Weights of a small mixture-of-experts language model, trained from scratch on English Wikipedia.
Size: 13 layers, width 192.
Experts: 96 experts in each of 12 layers, a sigmoid router.
Below are experts of layer 9 (counted from 0) of a mixture-of-experts language model. Rows are named router (the router's row for the expert), down (a neuron's output weights, with its number) and show model dimensions 0-191. Each number is 128 + 24 x the weight over its row's rms, rounded and kept within 0 to 255. Numbers have three digits each.
After each expert's rows: a language model's description of what the expert responds to. This comes from a sample of Wikipedia text that the model never trained on.

# expert 51
router:136132105079217095099150143093140107141087129134167140100127124143104111141125147139157132175127122141130130096129142108147146160170131156150151107121145142142106141157118121133128182106125155133118121128110100105081133183115125112113065153147159137084107130100136125100126132143117096097100115154155145147130138073101152151156095150165142115148143108113124124129109097167126118132144122101108129111145154121107044125103137095119148142165146138107166146126144169118132101119150136107168144091127125127145114127120126117148134150151171117136123064137084109105120129148140131121
down0:103112105137131147150143108147120150105112127145119092139093146127142135109234113121112119150154079156135141090173123147146122139150145136115149122154144142097161122116079118094156142158146118135112143160154101095093131141082152115086126119153148126130142151097098133151142121130144108144125125126107117155109121145135159102146100166123105128156159096102128137092158107093143133088138145143146074157153174123114109103130118118143109157128104128178171158143166132126107120113157153102108140127134138158194094116117147129118091153099109141124145129090082171121116139125105139117
down1:115149146138115132126162164103124154097114138187127116110098179122173147174084132155140126133149122080146128162130098128137109137150133100153102141077132078107093112132129113149125145123119123161151131156137125104143095145130133087131133101162119110121126164098107131097119124116141124127183108125139140125099102139113119120140158152091080156139102114095178085122147152073156100143121136077093157117120151117121118113118101137169094167096114136162138118103138133120116123149084067103135097155117142116176100109148181143106137121127134112142114109126106132171116149147131112115
down2:157136139174094128160086138148164143106151136142144125142127134114166145117170107120114141101117131131139099094128085157165119107112121115116085182097127129108137126122128141133112090143146113099128150117111146141155095098131174159137175137124071118101107130129113151111126088085139143108175139097108114159125133140140141120112114105115118172122068135156128155130169158077163095163146144147104143132155097140130146132156134135110087081132116123150120082177096083119153145128111120133136128132168129141117129136131157156103117059115153147150102108141160110110154109122163141113
down3:132109125099188130121163112114123117113120108086159171104156154146106127128134163124152183104139111095129145122103119132147145125162139118169115152144136146105128136151124148116108130121131143138095139115113130100079167114126151120153122142139123133113114167071123131098114138068151137110114132108144186100140102073106092127132146085128095123122141116094150131153085143113131142132123120098167130130101085133152100140094142078131111118156062120093122172123142142124131145133133096099148157126138072159130112119098061127127113134151115135132118105111111080122168158123092143152
Description: Surname-initial fragments. First pieces of surnames after a given name, such as Las-swell, Kar-am, Hil-genberg, Gar-ris.

# expert 5
router:110133120101242131121128136120150110144120121110106151090126098155114104133083112125153142139126150127144133130146117112121122151167117090179151117145110129116104108119148156091124219131096101125116161134150151106148133151094109137105099130134160146133116114122124160109130117150126127112119117154129131163115137045107107142146121159124122123155170089126148130123158081128140125119158122150137139130132146108162045094110127113133131143173136100118128137145135138105115121123087170109156115131147116142102156135135141095124143124137154105124156083123104120107135112091166139109
down0:155123109166085116119084133164077108152125105114133107128127142130111188137168167129096100129117102139157129132112102165108126150137142127169134140095102115117135137119139128092126122127118119129122098088125135164141132155154124119148165163091163158099137146110136114111069137112110143163081175146128126109099160132119186140139146091117090140113121128125150094145140089139051168141129111144119156127135106153125115094163118153107103129163131146113111113110144108133136135153131112061120095087137109091172142104125120121116148141118171134144116104126102126150147148121183144133
down1:101144129142120145086118114171153119106105080116192103121123126150093102083132094118155116143087109118167127115098115092121082108119079130114120084182109105124134128125130159127135159109108115151156159118112120156124146128117110166162135169128143151157143167110132112099123115114125145113091142131116105141139129127117132136147167092094168123101136155088116122112146115127091096112117109112169135132169119144116128098095158117112140185120088131145062134152151160137146117107094126095149128091136126124123112105123159137156125092152134129143166160086075130156168128130131129106
down2:115155107094107084119127115144086120119111111123144102105110107185142151136137136087086093137150141076116150074158115150141119074134157102134162119123139133145116082171118122119139129093135150120125116119100114153153125162151133098132091087181133141129141105178115130132096157143177101132110137135119117115106113107142146113111119156134138091135120097101112146121162135144123128135136162118164102120150141111136137088164167146116148129128177127084105134127114166156160110151117141087158100125166119116149156135149065123134166152164135121130115135071136085113131134113159101133
down3:125103110119138156139150093111130139120107125116143133158156136104152179120136197136103122166128167136114100120120137119072131113094131152100113098128130138144136138144096124175140095139128139101141103137148128120152066127122132092112149148124089088108126109109088189091129129103186140105135144106157170150102143114183141122104083155122116150160124125111133113144127162125138125133066122144116107154162115083129174108130151126122144132137107150148126158117125161080134142077112116175127128133148155134107140102118159109129140122147110141157145125126160112070161127118122130180
Description: Name-initial capitalized pieces. Opening capitalized piece of a proper name cut into several tokens, like Tw(enty), Brian(na), Qu(arter), Ham(pton), often after commas or "by".

# expert 54
router:145107143084152103116119113129122121099102133072159152124135137138132110115096114137095131126140130129132103157121146127164135105215140093154148114094118087138182107153117158153122161116117089162116143146129083132119146129133103116168130086149143118113110158157151105127138128103120129140145128159140113123113148075135086149164119121155133144187122093114152135094109099138130103158139134125074130140127158117114071125134119124141151096176176153084167145135123121087114144133160128135145146139084171167108115137125155103133129126103139139131142081132151144169103122134124169129
down1:104105111140155163155132112167200170159100123123106133118152158162131138106158132133124114137118119129158069137115110107084125138146109148099142115161155084116136142141123107127076105121114139130098117133133150151134104181111135097096110143086162170136117108123130106140133151116155080134096158101108148149108153129081144136085095095128165099094135106127146137157121183138144130121107174121136153147144105117124127099081148090149162133107097163098144126103144108136140112100109111122134134099116140086138121142104132116118064132155090145137101146125146120125074105120116121137
down2:082136145128148127137119112067126129153132124159138122082117159102114115121080110126126115138113098146162123125099131104127084135133125169135135137091111128148115092135126160122140151093139120108157114111145145167133095117163096126123119135147139160121125112146177124126124131131119120102097170122130120095126137123120153109193051135152087164166142126122150141124108118144114114176161120139122145100129145089125152154128137125111081158098109121150151186102133097157193164137138070124094120151118131101104127122099142122145125132154133085123095131184104131136129070138120155136
down3:135115100179145166127143162132084109102128099137098122138150139104106107126149142120115107129168118141134160118128163131109160142118111086127122091113154128109166139153143101124166133123184133099109057130101098092114116091106129147131102123187144135134119138147140101129104142193153137117103058129119119126159153150120131104094146152113089161129082161147067139107096156158122152134134109173165159094137143109124108143107125167157128128125123110162074128114136119158116129114112126100133147155138115164099160131136136107120110115113116151161112122111126104103101140130147155105
down4:151082111106150160092151130134148113121141156185107119097121111137114136186145134159121117165170155125157135120167100108083134115125142124158114144146162097115152061128123130148109157152112148136128098104125148116123138094132128101155138107133098124104145105133091123136157145156084107134142154116134109150124127135052127162122138143114114089148143097134137142059111092163188132127152158150158123136100129124126103089123121160134102159159134136097138102124148112126128123171139172116121144079122149118141115107125084106125101139115118163154070141131125132127158126157157153120
Description: Wiki heading and table markup. Equals signs closing section headings and pipe characters separating wiki table cells, such as === Film ===, empty | cells.

# expert 11
router:144109160126129121151101113130124144141104147111129092083123133124128140098120093152158133147127155112114130121147107105133107103182150079140137097137141090101140096130137119154127136129127143174136170110122137129119103113139133116151098100132146148095088122127115145137135134102119107163149119171115130110123085105134122113159145112107161162149161093130105098080164125144096122139095139062114102140097113130177117124121060165132124119222157144130147150132097138097112138170143149105130127107131121146142092093119135115117107157144069124135159075153153167128141134146144135104
down0:141138162139124131162135122137133165157147128093145128121144151107122177102161157156133146098137154161142168128109157143076115104101128101133126101091143149117133107113136140155155067144102108070102147102138141124120170123106140120117129129092120117096143114129094095131158142096084115144147105103134179109144075108134156106133113155137139148109129120120113137110164149139144089143137133072126130109079157123159151161095118140124081133158144156142083155056142104104131086142127116158083112140124138147116116094158153145120103141132128136097123100096151077122150138119130121124
down1:123110158171087136141156143109126142132154113114175146145159142170137077124138109152085125119103137116123146136104151088105115051132130135093154099114094122170141077160092128191090120125112105144086130119145131091112108061111123126109114137166104141119132163145092116119120143116133146155116165127163133095113130135123152126129111143114121159136143151151095115136148158131129111108102116092112136080140170138119097110139120130162136144095097172119101146145160138140120137143118094087149133138130153149158117104168146153136108100129083142103120130146153107105145178151121116146
down2:117132126101100182172147116125113134177115098181104077113135132115132120131125164137176097141147142105134108188133145117147144159111134127178098108101096047104116138148122138083119128117130108127099103139113105156075109124155151139117135143129111112083128138141117138136069099129122109136121150122130120127084149135139160142129135159103082116127115122167119151140111131110127127084130144152131111084128081115136131147131133120118118144091157125129151172115127112134135164106171089147088159140162156098112106141142096143170143121128114145134170111108113083128139130117136180116
down3:165152164135124117110145148137142141125111115116075161099147130111127142112128141141150109118181145129110109132148116169085144153090173135127135133132114147138126103139167123108130090161092116117123124110146123164145113158141144147126064119096128121160088102121127121114139130139117184125146136089108114116113106153132103102156110152134162117154128171119110106160129145132141115097150126093127141111088154107117136121084123102166104100134105121174129113050127124097138149122104161130079118147132136138113095125111069129124120127120154088081105160105160153119151150132067078105
Description: Mid-word vowel-i syllables. Short word-internal syllables ending in i inside longer words, like ti in interpretation, enti in Representing, adi in Brigadier, oli in consolidation.

# expert 61
router:150091165065153072150101097118134141127108127114109144125130127152110137134137132103106122093149183095143118112127120129143153113187140104145121116127113109082156118158141134133126179121116114153102137131125127150133129152131114132163164110106141155118114118143138141101126129123137135124150081149095115161129122083115112122182174144167118119187130112100166138063137121143107112159151129113076116138118177135132098135136123112141155113172165126117138160171128118061122140135094135128170139120079133165113104118130174106130151119147148131139121083128135152129154149114108115162
down0:144170092134100132119136129103152102111116109169078108123129109133133138156173123120105106132102098168133152119084162124098115146135119152123112128099130130111101068151121111092162099126162101099114090123113098150156165095129124100136168128125175127164125122148136119095145124162149108119188114078125116137177114122150151148138130074122126133104130097129114151092117138130122133134136132131195153080176094190132178166134133149139125145112117127139089161138148121115127109122146114144125129125100123146162148160152105119174134132118143112086175111125116159127123111119119121151
down1:108131142128171094167119105137104114130167133131215163152125110114163128140126081145146116114184117102135132117127111111151155176105128152144131165122128106149173127151134121143133125099128100113157111124132129138125119104162157142113138100124168134124123131140152131148145150162100119100133137146149164080125136111097145153147124130148123153118128123125167102164150117099094167127099147145167072121139089089080194150139141094112166107090093145122160088123095114112109120086133137145109096077089135143159109136126141123150123137102132096127135076135149138127131105129119125107
down2:156118143148138114087187140112135160095112134151118124106160143127125144166131102130156137117141113099145131102132161155152111128112172123104133194139143128139113168093077150097150169150164096165097137128116122128128137158142133118101090153166146131152102096135153110130100152146133151125102134116115127118181106122152135146165126112133138143159179088134138149123124143131155131179107121135107100121113139075147134127119169128105137089135114103097112160179180159169140138120134143080174142130146091152148113113134134132169104099122158121148117107151155104159145166104099118135
down3:183152146156094081113142135135112156165088096123143120172132118097137134110120123117119137167156174141135122139140171190160090141154106141113124123131070124138101111108126123120096149127098139098131157088128131088102107109113121142174110130139135083151113119153087105164132123100148120093118099111155118138127129116173154172124144134129144157120150155132131074162160126105162132131145100180138126172104113102140124144115121108130144131121121113119172130124179106130128102135118126174144149151140126154162125144150066097111110123119158093159114086104129116134124105125111116168
Description: Table cells and abbreviations. Mixed table and infobox pieces: pipes and the, plus abbreviation parts like CE in CEST, Part, title, and compass words South, North.

# expert 13
router:120132142120129081117127133114086124112062147151118136155149140078122129106109132127116154124114113132110130122122128109135141181222156127193120138124130125114161118128090115154127137091101155161117135176135118140121115132145134133113152136138100115063081169117120164138153141104129127115154111167126126131125094056110145155159140120129178107117179107089130119100144151152117117168118109124093109142150155125122085119163125144097149140133140136092145182125124117099141107114103115150141143129102157130134104106123174107161146132108103125157137104121150162129134123139158140105
down0:127120132099151161169117103118146105133095162093125099121161123109122102144113144072135115067129160138087155139115130110146116150143113111144106141111119126151112118109140166154089132115098121120147067110116143121130148132163131097164133187105114119097133162111164142132115124122092185132137140151116140116108119144113160117122122164132136137111132138138094155119125128106125167092186141128123142106165097149129156141152158122097125123142146128104117123161043095166128127154123089121071095129113152162161115139158107149152093151102146103139166113137132152113125169155115095136
down1:152115088138093119132149117168113143117118133102136110113127118178094120098107130151102108091111101159109145174145103128139142118114115159130106130119126136132143168100112123132123072116099151135082137139090160143146155100178128119161121118156132138097091131140097116111151128113141172101134149134131106065106114117163126171153111103155127123124063137110130136105116112150128118111168095173140108106120133113135158137117145146137175096105134105116096094115148146130121116082093110161090139106149105154192152148102073133111109153094126141106108171105124117118129167123118167140
down2:128162102132111184136152130114135159143138102122132073126121153124140137123147134144100123136127126128087142107136134136100085150126122155133162154139098108148092104100111187104125106169117142160103171149159119118114141126128139098148152131168113138148152118191140160110148120136131130169118124160139129181116154171151101142141127104105151129119130131127170129121115146130122177091110130146138133123086137138104112113103129169112128135097143124076135169107115154139099135130110130148128104136092136140122104167152077108118065095060143169112087175142129141143122127105105179134
down3:135085094138176148148095144097141110091128150100131122093134068175134134103097100132115110128138088158093140137146130154137150166103112132095120082168174129095118064144105132117108167114160135110135132085134110134089131136141120106114161131102120153150126102105111150173118114141063120086109143154129115095116137114136101137149123156140113089124107147123126139098112149117118113114129115115143160105144122120094105166163154149117141154134128146152121177116158112087116125122113125119142118139144113111087106136110126162083103147144108136090118086145113126131078164073102139134
Description: Table cell separators. Pipe separators between numeric cells in wiki tables of sports stats and charts, plus semicolons in lists and units like ft, acres.

# expert 3
router:079134150123147106094104104159097105103081102135088114091098113168119144117085129114120140150147128145122126130124153134118124137124141080161144164129103093124135155111103131135136132090096127125145131153149124157151098190149116112108096062099113131127155108162126146117135131124120138144134105166123115120125163086152129174133111104152114126156161140114114122077144135098124118154151126104094142117137139143126092091146087139125119106184169106115149139133119162127127148176144150118153134114129083120113177108131136118120130115083120148126158075168148144112151187124174145103
down0:169122115166090186148120144132082139091130111105072165171130082097139173133145143128147145135126164121164115136121140106104126129139102135131158124103131137111128120128136136103155161192087155150152122148150149095122125148118132104134142128158106153107124073134116138140099145098122117135180123116150182153121148172126147118138172109141134122119141121102119118137098143108109116147079131117164152141121092137128105147162138161148103118141132105178130156145086118051191138107117161116123142108185144117140111141137110111121147149140157129141129126133133120144159129139154167117
down1:094158090159146118171121162101148130170133155110124109124118087129150137119156150155146164174166165131103104149157112137105126118158116130175162131150073114101121144119101102125095109146082106126125162159112096104158112128074149117109138122127125155107152150147157139142113126133143131124145145117134113097120149130116124140135132153130131111152108113081117117115126150129080121152113104147117133104126156092151106120143170099110166132176117095138126136094094106141140150113146053168156106113160163131182143109169117144115117144096139129125142157154088131111094133098169091130
down2:130124106168076095106091148124136137143137103107169119116146146172097111083108139143111091145141133126150162133138163161149168123132147140148108122183135120124155096136084106129138145146152138096099131143130098141134097153116117106146145131174167153124115172115104147109135138193100122155152132099097091098132123122127142130106106122167132119139134104087094154145109150130106125095118132098118133113138113135180142116124145120078126107124157181100110089153084110116162127115129128140144129103095109148119088144072175117130073145125105151160085141117110129150145164128122124110
down3:102158121104120126148126170116116106151141165138120139056083186153115125120107136141133143148137147065129126126138110146165165149142140149131123129163119097111111100112133081137125152130089116107173146140112091147119171126113207108135133122124109127149115146128121136146164121100081160108126134138067113148148126143145107095085170138087124105121141120124103147102142124126103115146130144136109096109136115139138127126097167117134119161145164117123145133103114158101126152132135135127150111141095134101146110181127108139115136132133129159153122143171150089090187149122133118055
Description: Personal name pieces. Given names and name fragments of people and places, often mid-word, such as Arthur, Charles, Am-mar, Raymun-d, Green-e.

# expert 39
router:122132139095190093135105149115144134117093118148102116100188157123116126106160130122109140115101156100105141121120116094127118150150112125108152148098085106100108100143135157131148165114126127117122096107131130090096131134127148109098132072134117127079120131124114147133140167168081108115148118142135156147132112113094091132139165147115138117205114112155144119114154168090148163126120129145102134164153128148177118112120115155102107074145186132134169128141127173105112187124128138160129106160101176161140146145112166117124103142149145140144141103147132100134129122153141142166
down0:098128178130170132129128135125144080130122168124115138141130133077126095121112151116114171156142154133114101140122129140117087166141150136161178131155129104107099134156152139151119159135115133135101154148082144124155130117151103126144157153068127076139151124140128125077180170137150111150132118139157140161118127157145185081172118103122102122170123121155120126117140143160120119125072156126099138088094162152114127118130107117150114165162124135092099131165113156108131110152126117139118111145120108128188108159189113141149110149138115112142132127123143148166126113090168124128
down1:131146132130149123136087106137131139145147117100101159114147141129131138111141156086143179070082107132171143127145138128146111168148104089151137133125100146164150132120124137137163144144118108102150095112159099114124133116189145098146147096131177098132131142123122110061170162141091126149133133160139095161149133101106131081112165109109166136131165169133120139120146133106104197130130132142148120119129104140145131139111170114104116171137134152107156100134129152118159116148127124100109120103102148159162106136133130134161122124125134105119122107180156093155168070101132170106
down2:131080183142114140128064103123169131126142139120119137158141130133142121132110109113147147078139137073174133143151142102129124148170128116094115181163114148124115127147102126093069139149129128130145113123116105110131139123128122101082133101169139117089186120085092154096130129115151152134140084158133144137098124140149146084165162110135157116125141165116106175105128145134163117126115097064085139107141167124134113145140116101099111132111153144118101155131167113117152108156097139096122156116152123101143136107141174148126105115087098136135170140131122144129146105095102144134
down3:118147117166141145131115151147126140107118144138169090103141116142153151112131102115146099106130099138148143114122166149150127151148119136170170078116135116109080101147111126112125128142130094155149127059129124109141139108113099094125095114130121121150078165154100118103148126111126152107152189136100113137159120129161125098203163111136165122126123095141155111135083118129069120100158122166089141145124127149169103126106132097110162130119124143136115120114124152129077166126137102131143099133135143104141102114150125121120152195193151135137110126133108138169124148105125167153
Description: Word-initial prefix pieces. Opening fragments of split words such as co-ffers, sc-reaming, che-mistry, plus hyphens in table separator rows.

# expert 4
router:134110140108132129121102116115080115166099129126143129119092118122103163150145154112128135147105132157143135138121111097146130135169115099111097102129116067106123112164116171089139181098088118097144156172129096112127163129168134097155130140140113160093129120160103130143107101163126129096128110153160094179101117108098151157127138114143122131177156127129152109130109111130122115108135124101107079129097153169122113126175132154088159117131178100124185189147148121083123140145122107121158110094072117141134128142094138123106152132074128146135140085144134122127131129118140137157
down0:122168103118065099161161151100123138094151155077151151120153136138130120141138160147144095125137171152140144101134114167169140122112105163056158120115088137141169139152163116138111098115159119096122110122169146132123087111160108110112128103086118138133125151130188105129119135119104101114131141112171124126143136166162148126123140107116181110132117119146141126103126142121081106152103080105112106148110130133178093124142150163122123099131103134130145123138120100127108102106133104111166104157171129129105134153138104152069134155135109108155122124164133101157141097119144162153
down1:094118119172119126168153138081139175156068145147137106138127137160085143150136124105147126156122146126104071075155145111140128105136131145131123167149136091111105095089138130113137100159076110145094155167190105127165151139090098100144095124153092093126077107141180128100142084140167096148125108139125137152142146125104137097137166136143117124085151099118101139117143143128147092147122096136138130159131135135115125132117159102177108138126128077136114141127183134096129156131117145131121147148124132107105113139139152097159159135112148127118132114126126126132134081150126097116
down2:126094113106127116119134154094113146131136112095154155150128117164110136123140156145105088115123085153165105081108138119146118112119138104140129106169129084154168118141155127160124145091112163109130135097132127113122187156106133113114076135107165109106120115156128125162130135144117133083146143117174103158116154104083161134093180098129135137112162128149126138101132130138124170093134121116094089113134129116114103145098137194124126128160158104128149161135165183121120114126100102124130124122102133095130146115065120125136177114130135095153101147192176140113148120143120109102
down3:140129153122110144104090130127115139108080119151134093099112152108113166139131174102115084136151132117156091125144127127192096132132099139150116138119098105154101143110122144120126104119095117111131113135121115127136162143133119147129164125115129161138159160117151143097147143093120140081096095106142122137137118156087129110139129115131140146131143132179142124170091125106156125096117174134178115141149123141137158141111145080114139121116113123119147133174100056120139118106143099158102113103134103153147131132135074145159138123094130156097076091108179114142036126131148122142
Description: Role and census nouns. Nouns naming a person's role or title, such as President, director, member, coach; also census words like median, population, victims.

# expert 16
router:168087115064142094160100132123099096080099117151144137101102122126130111143113174094149152123134150085142130143143128120152129129219130095182139146129168110094116139135144156151123144139128106124162136124171133112116166146098148142146150110118141129139120153101103128093128110134107125143102040164083123123150095093139110157145134141137136119186157101111123149073139117144111146119137129127085121134106148147150092122149112143150132136135150149111142111134101105095103167123116160126131142150113108125103100122142128125121113095127121171118115079126127125151127133154161128102
down0:113132115108127110117154127072126140168099105125120171126112136097118154153116130119126169146153165119116152073063130119116141107148200186132092109127124095128127168145134103120154128138164130151128115124129145144159120099147119168094186113184109143130139099127096136126168122129143112156151141091127086145114142139137134104130183146149099145105107135127121160133115103128141135162131164109119114139140111158082140131077084169120127096154162117135127126165148131144179168151166135151097080110116113140106106162121102109152134155140140132138113125136147102119129102143126134124
down1:108115176120107122113110127112122175132128139144110126133135140133122107131175113116172129103143159099135116135152150122124156091114165108179087169155146152112158130154154136107067178112169142160122146143122136192141093156139147098167129125158169143155099144104138075112150162141159151101121141135113107210126126136127136106135178115156133131140149148158147151111131146127130147116122160154132167119109151135091114136108118141102124124145145117140142100135092111168099127159115113177115152124114100134139133101135127123166129085145147122171117088133124135140164106122142170154
down2:106107132143141121117140146135108136130156081157154107146143112132139153143094111114141121156092126123110077105091129152110135125129141147086120187104138128117139185152099160165093134161130142133170136107152116161138118152092156098141150142124148087160106146096126138136144107125059125149085103154101151149147141107160120113163157137105113106121158103142111157117120123117125123160116136100140125098118095155173132121116165124104158086121114171107124098139123148127119168114161096086162114149124142126134105170128145194161111096185116143096118117138102124083113123144139106137
down3:103127166172118109146092161132142130135113103177110122083171140100112115128157147101144109082092102123139133116096120158175137129184180156113154110141114117108128113134137131144112118088081130123073097124142140142130130134131155070139114112119111113102131128124096114137112112155102143090109160129135138127144122134159095120161112162132146111127109134168111157141104097131123109094129162092146127151087122146133156131123176126157100131136146135078110091127098149136151183133103142134129126114111147129066094150128135146158097109119138166120089182127120127115092169112120168131
Description: Table and list delimiters. Pipe separators in wiki tables, especially header rows like Home team | Result, plus dashes and line breaks starting infobox list items.

# expert 26
router:131126150086209079125148146128171144120140128105113146132117107173135129130130103105147116099133144090124133143147121097146121141187117132174160140114105136128130131122116134095151188131132109135130171160124120102129140154094122124136115124159138134122110157118147121148108135103124147126089127181149127138158143069086136118168157126145116131196139119136145150093131114134155129137143116121143125112145159095130061122149124115154113110201123119141119148131154110078123105109105165135169152094119105122120114125124143146155155137118166154096071078125109120096116108135124111142
down0:127117142140084118124113103102141125128131133124165146150133130106149127109125124142122098128126139102139145123103142101118161121129090132119116093119145101076123109140117146160100204122080087151129087138182139093114120102116111130111138120134154152134169149149152109132150134156131121142091091166128115127139110141138145122135154131132120128151116125120137118113130087129121128128119143112134134133110130163135143223129136169134096113125147086147113153115144105142159131130168092083158117133113140150105122117122254120107118128100110144117086122116114203134138129147121105124
down1:159099142108107142136117085126138126193114146136126141139147102073149091095069128119128149120105145109118131151170134125144121120113128086138122129130120120118134122104127152148089092116167105149080110140131116156125125148121115099122129096119126104136112124112101116153116169082113107107090139125081181128079119133125137129134118095113106150148112095185118096115116139121075105116165128139102102101125138170144111108159181111093075155089160131133113109145108164119124072103140113113123108106109114119151129095124135113140167109157160126117103088081114140159152125137091119123
down2:107122149127147136111155159102147137123142110102153112140118093149101138143080109111159081093106139171090132115118111126171141118121104095126133189131081130129104122106142148104089180124135135151132149125119130122090098106125175130142181166116170127133096141104124130112139128133139145095111131124138099086127116176135107105136136119077111103127167079163095119160112135095097125154148169143141174128167152144137120142169146177143161135154133122130129167157162120140080127120138160162157153138131151105122110127137119073130101126129158147118144152138140085159132138113162118128
down3:074100123110136170119150133107153158143137132115118124132094101120164128118120139172150127104131151076112148095102116122129146152107111108133156108144124139100121119150122118107116096151144146104177138174114126161127152091150109160105136116122133135091130121137138131135115172127139118122109111133157155138108114103114097154107115146139125119179126111138122118152169167133122106144107153121178164100154085127054101077134165170103125158125108066118125113140143091122125136106127146127133129158121158129074142142079036086128107131137122145151128126169120131130158130127124099117
Description: Word-initial fragments. Opening word pieces of names and words, mostly Romance-style syllables like Del, Mal, Mor, Al, or del-ay, repl-ication.

# expert 21
router:147086127090152110137104115131091120119149151101111148112135114114112105106134124127107133156133144110098127150181114141148113149205126075148111126126100103093178118125113116103126141100124131141081154145135113158150135183135110144148103068096095135120133122142121158133144124124098129072102135203106143111122131074121132105137145126141137142229142153115136111107135123138116113122158142129117148141139128134176091136113107109125177110159152139156135153137105111128123134135121137152124137128101143112122130122104140125162151125103126160153132059103123132159165157137146132143
down0:122110167145096163173100130131143191099190142082139156111137152169138173147133102107098114169145127106143113137126124176150144080164138161128144131148145127116096112132145131124119076155119142145139130111107111137143114138119135122115109118107108118119148110144087131123131086097134130142090111164135165119171149142124075109129163132097120110106164105107127112146201132128113170100134115160127110134108143115094173158136118113088113151119069132099102113109134160111146150140127159134126159146096121160106129137107078158105133148123125115140144121151130118138116127154129158181
down1:050117119142117134148161128131129148129092153093147147116131149134123124168086127147099163082138151120099127142118125131162180165148126156144114145107097128118149127161126146188135103142137144123100125127148142129123137145095127160151133140135110097147121097124126149098132087134115079129112076117085112160109098170158179147110166096144084121124111107164136143115141133131132147146164113137138129104170082154126140120128151116151108127103163127123096124112090143165171107168150141178152096142127152111121146149120109141147138148107166178123125114173146117140118103181110119132
down2:114121140111099131138095153138129072139133111149157094152104118087133123116156120147141151081112063149110136122132175152080141129150152094123128157141152164108111126142074148139161099107156088135151092117142141127124120132123126102102127109110121143117112104104125113165120109097116130169154182157122121113141121132120151106109070122099142129119109125167133115110128136101155146133167135124117147173155090112149120151157162087139111170099117179130116164138139129132135120125148127114106131163100188075130142125138147190144188143132124157102127150100107129131137134129122168161
down3:151130106108166133106131137117122112115109149114132128119117090114116112124118144147151121129156167170163161118142118139109104151115096122133121135125129084099087101096115110190133134117132113163165133056166143133138127154089139128151102167145093101183110097166110124150125114109085113099152171100133151123128101177140142140116074085118116133113116103126096131142134122169128138155132107155110122130116112170191142156082113115176113130094137082144090148145128102170111088108118173139144131093153157151126125139111138123156138093161126146129121099100139124130117117116122150150
Description: Romanized foreign-name letters. Single letters and accented vowels inside transliterated Japanese, Sanskrit, Slavic and other foreign names, such as ū, ō, ā, i.

# expert 37
router:137135099116138083133132113151124121114129147139124127105166140115127147152142130153120139127136131122126086150102159122157155102120123144152117154125111101106135114107102181129139161112101148108140167139131113104105130175129165138150146104174093153092130125096105120187084126103141108092161076138140114157142113129107152124173129103114099085118115107089096100078132138145103112169118160133118137106108124156113101155174058173123115149174137158114139144107121120113172135151134140124160118168115104116161107136115152124164138114133177163156132115146122124165138187147142106132
down1:105114106141124126159124176074176134126124128153165109125162141122162153098077136139158101103117152116159131137161111134119129110098106121074117143128098095191135150161135112140109167143101154117083088099152124120073143088163124075109121129173170129100155104092147097149113146142096157171141120140106155131120145126131104141135124118137149113144140131183146113191129128122112136129098128103111120125123123152111109133110121158098143139120101113125110116101139135139094119171127148135127132134138158172102170136151150145139128154162085148171144094126147102141127101161132141115
down2:128107100140139150090127139120114146121118109136148116147142143138126125126153161115104101138104103117116126144115136127130107115104142125096142127169081075147136147150110132101130102109143122085103084141141118092069129151164096128120128118153125131142158133145092124168146068119093127128191102139102113137136062148139165152161149158111171095104133103120133119132117150125132101139128098077162134110137104107111125101168123113168172124163123123112153099111095140149132138143113141138100134081120127183167169122143133142122134085158086172116129161150080143165136092130133118143
down3:093161110110088159121118098121123136122122115129153135105138102126136104161118112125112109116118123136134151120113131155120138096089157109099108156099175142173178156146100111135106144059135144123147134135135139133138125130137133139152110107135102164078120112172123163142121145146127077148105132134141105108120130144153141136109107100069156168159107119149141142126154114185133140148114089148113131141155116095122128117150136153168116138132100118076170115136125117146120092098144104107110170132139144145172131160129132157146120168120208085129065144142126167091134124105112106097
down4:135159160141105110142127075131110136135136132123134102102149115101146117109116121120079109107098102092139136132145153133124095100115171118160137160147106208135121123091118132102155087131086118178158136116166107092122089125151159137138149106136120105131100121147124145101151156141135104149109148082131133154159155171136086162149122136148123107121098142114163123117168107112109104128116147126126130101101127136131112145136122118153098138105101083090132166134099123172115139099077066113159145165139128139128129148108053131142158154086099119124160123130107122122137121124090112097
Description: Adjectives and adjective endings. Adjectives before nouns and adjective suffixes like -al, -ic, -able, -ed, such as different, similar, unusual, chemical, racial.

# expert 44
router:126125137108135128115128147079087111140083154172123141106153119149117161132119117145097142170119132130124124132109140141141121133126132096135158147143110088123126167123129179094133152162123121133148188098131115128132131110142120128161153097126130146105124145070116138136101130089111121117145138145109118127143151121206118126128119139160169147160096115148110150086186110061128108116113148116132139111146150158200101148145134129134131132203168126170140123174132156125098148128161111117122117139151097118160128078129134152121131106138183117118125129150076139149102134125133098120
down0:117134161152168126133119101166072127105060143109103103161116109135145154092105143137149146119146152096156124112177121105130113133137131119112120105115122150080121142155125123136123108165140126131146147128105122150135170121166103125072182114125093166169111144156169152148114134114146120128128121090129124117093122097148151140136122124131148156120138090123111167145151163112134142159139161144130134165144120125135148130111103126143121140142127094134114151127138124133110139155148164093172113121122093052093073143178162118102168128148102148094131188132136189122116140115138128135
down1:121128152113176133117173120150104100127096124152123129153158145131128157120139150084084132096152090133097120136122120138150179128095112137114130131143144147105173136121155132104129112117080108149141160128153101140185133083149141106137146177138143085133141106148139114129133093134086141143070154128102149128133115196170110092112154091113137166130154109104105101065150151116164137134138125088098121110120150115124104128119133103095137091147108116114136154144141117175129135114135118118093139128095113130122142082141195102171150098128131123084136148133147161122118114132139134151
down2:132127115119178113147104147090138109156152063121113152098104154163124120141132111107116169113159133135159120151135116175121093134105147150146185097152114155167116139104164171142091152153120125132121150180109105112106142090140140139089077158152152159141140129167135086126115122119155125137141117147123141155157115067141140145120132124166138111132064139129084129137158124130137122113129161146104111119120157127155154136216156124170117118130140135124103149112127111143138146118122138141073097148163123123137151076175157110142147137120135127118090142121113119103122122120114125128
down3:137163103118101117072097118087195131113157106118099108124124149171142138152140116121093111162145119111159139134140146154118161173131149117134136104117130077134139121133156153169140166161135121143111133141120149126178087120117127135161136149136138144107105137132143116167154133143137108173117142135180128120144155123132113181152144089112156124135095113079151144173139120131117141120108090146145121115116108154083128157104121160098186125184160136156161090151117071133143147120139145120161082124125148111104141113104118150119141142126143141092098134166105127153089117090128140131
Description: List bullet hyphens. Hyphens starting infobox or list lines after a line break, plus dashes in table divider rows and compounds like under-23.